config.yaml
num_hidden_layers: 11
hidden_size: 128
d_shared_expert: 64
hidden_act: "swiglu"
moe_layers: [1, 2, 3, 4, 5, 6, 7, 8, 9, 10]
router_score: "softmax"
normalize_top_k: true
routed_scale: 1.0
balance_loss: 0.00693
init_std_router: 0.00886
vocab_size: 8192
tie_word_embeddings: false
max_seq_len: 512
train_tokens: 669800000
max_steps: 4482
Below are experts of layer 2 (counted from 0) of a mixture-of-experts language model. Rows are named router (the router's row for the expert) and show model dimensions 0-127. Each number is 128 + 32 x the weight over its row's rms, rounded and kept within 0 to 255. Numbers have three digits each.
After each expert's rows: "mostly gets" lists some tokens that are sent to it at least half of the time; "comes before" lists some tokens at least twice as common just after its tokens as in all text. This comes from a sample of Wikipedia text that the model never trained on. Tokens count by the router's weight.

# expert 48
router:155095156090108083143102091096171143159091153111111150074152083152087147107149131105167159140125188113154164169140129129129159154180071111101174070074095125132089104084117080147144109105156156168160130138119175050112147101107106168144126076100138134166044087084093104144181098177136149101086098085101110079109135112144126146152100154164124149165158129103075162092131108138088072100137
mostly gets: " and", " that", " as", " or", " but", " &"
comes before: " the", " a", " was", " he", " his", " other"

# expert 17
router:169072063085113085143077156105159189146171080088126123140060161118120150069125137087132166104132126158118158161133153149069160125145135127128059151168170109093188132145091085094157148092099150119078107146117147172140138179103137101122104093170138140099124117169136097096156168123186185164102153156159168105139116113086111144170185120093090094102167153123195148128128104154187119118133
mostly gets: " State", " City", " University", " school", " County", " School"
comes before: ",", " of", ".", " in", " (", " and"

# expert 66
router:186106173107138182120171166104136086153168136177167122144119091165138143117110109097181088134174137064101105177166187167096144123149138088123111152091088143085139127181142167111092081118183116147077143121116146173119123168170171179079143125140130060055140088107138093134143134162113126091148164108144062099134127138139181169071106115116130132146106108120164083117122159163083076143094
mostly gets: " was", " is", " are", " be", " were", " had"
comes before: " a", " the", " an", " in", " been", " also"

# expert 85
router:167153186136146168116136151100137116120104155116138142170174112173159147134146191100175148139118111124073109160102154176089128132162159112123178084097144147121133127180121138091167103120168125146164167111125079117110120153125134166122101072195102097083123187060135084179112164153098133096148153164100094104183181122110148166166131158086134174094159156103198122080165087125055150153094
mostly gets: " used", "ed", "ted", "ized", "led", "ered"
comes before: " to", " by", " in", " as", " the", " on"

# expert 115
router:155095168100107155084121158097168155171117149139087167123174096169101157178169166090086132161167097123161125116170164126148157089148168087090165160156162166109129085091089091173145158091106087170162084100085128170088088099135153143167096127089167133162168087139170095171119090099165159081166138102133157105084097153169136155157086131090173158084169087101140165132086115158130123118104
mostly gets: " Pre", "oph", " pre", " ENG", "li", "uth"
comes before: "9", "s", "8", "%", "m", "oc"

# expert 53
router:105060083112120125088093136174183162175139162153114171074156120167132134162174065133090111161179087133062151101165118092136100100078165097109138184116167121144121101149134097165105133096094099100110082151096117175101087123125145158171100119092067090150146133175183109112091124113174198088100143129066108157105104120146102140159109119147148134080122143081157162088112084149156099127106
mostly gets: "\n", " Animalia", " ====", " ec"
comes before: "-", "|", "\n", "=", "==", "|---|---|---|---|---|---|"

# expert 116
router:154098170100107154085123156099169157169115145140089165122173095169101154176170167088089133166170095125159126116171166122149158088147170086089164162160163168109130087094093092171143157090107084171162085103083129168084088102137150147169092124089165132160170084138171096171122091097168158085167138102133159106084098154172136157160086135094171160084170089100140163131088119157128122115105
mostly gets: " eight", "uss", " all", " seven", " multiple", "|---|---|---|---|"
comes before: "1", "2", "3", " years", " months", "teen"

# expert 98
router:156098169099108157086119159096169155169115145141086165123171098170103157177166168087088135162169096124163128115169165125150158089147172089093167164161161170107130089093093090172143159092110090169161088100088127172084087100136151144171091122089164128159168088140171097169120091100169158090163137098136159102083100154170136157159084135091173158083171088100136164131088117162128122118103
mostly gets: "lect", " collect", "ium", " kg", " Oct", "artment"
comes before: "1", "2", " |", "0", "3", "6"

# expert 58
router:146164136067145151109130097048149174130138092151098166131157176144106121139132173135125123132121088174154123168154172147135151142110159096149173136108166130143104090087100157092113112179125116158180113076134159116103110073173102159103104111093140140096138122106160073207122125123098083129178069172087139117123162146120156162159088142091152184082154113114174173135121078118048204105114
mostly gets: "ized", "ised", "ested", "ated", "ected", "ured"
comes before: " to", " by", " the", " in", " with", "ed"

# expert 62
router:155096172100110153083123158101170156169114146141087165120173099171101155176166166087090132163171093124162124116170163125146160088147166086090164163160163170111130085091092092176141156091108083174163085102085129168086090103135155144168094126089168130160167091141171093168121091097170159090166136101134159107085099153173136156158087136092173159083173092102143166131088118156129122117102
mostly gets: " School", " CD", " chap", " University", " Bank", " hundred"
comes before: "1", "2", " |", "3", "0", "4"

# expert 189
router:157096169101106152086122157098169155169116147141084167124171094170100152176168167087087133165169095126162127116170164124148156089147170088091163163160164170109129088091092093171145158093109086170163083102083130171089086101133152144171092124089166130160168086140171095171120092099167158087164139102133158106084100154172137158160087136090174160084167090100139164133086119155131122116104
mostly gets: " birth", "hold", " ten", "ican", " thous", " Assembly"
comes before: "1", "2", "/", "8", "7", "6"

# expert 108
router:103089116167136093121148148161128078125112089150103083076110176145171142145044136110103150057158096151122078159136143119163092225099137149106160074136153123176164129105176099136084159180115118112109129138167109132162100106161157091108152139174144122096152137112161176157084161111143082151111100110151134116135188079091168088153190169164138152108130105095083147111105160108084099111173
mostly gets: "9", "8", "7", "6"
comes before: "9", "8", "7", "6", "5", "4"

# expert 36
router:112113167079123156098176084088134108146159190189139161116117089156100100066171145093142116123128179085109062163137137169151165101159137111087090105111089139099069123121152160102165094105176134146058146090162178087099078134152148152097157120108155153165118100088115113183119133169117163108142089098107123086091142161136142148128098137106112156171091067156168143075163165176100115092094
mostly gets: " with", " as", " including", " being", " became", " As"
comes before: " the", " a", " an", " well", " his", " \""

# expert 19
router:200170132083130174123147125135129123155091164103079137100151092149104085162157137108156159067105167083166098139148117136144187100154125108166183095096114144123065089115090150126082131133124095171153110078097176124110128185132135151144124091073139101074129091061130124161162167119131093090159136099124186098086117132145123191090093133133183168072127077147096130068100118178115146146103
mostly gets: " had", " has", " have", " can", " could", " if"
comes before: " a", " been", " the", " was", " not", " be"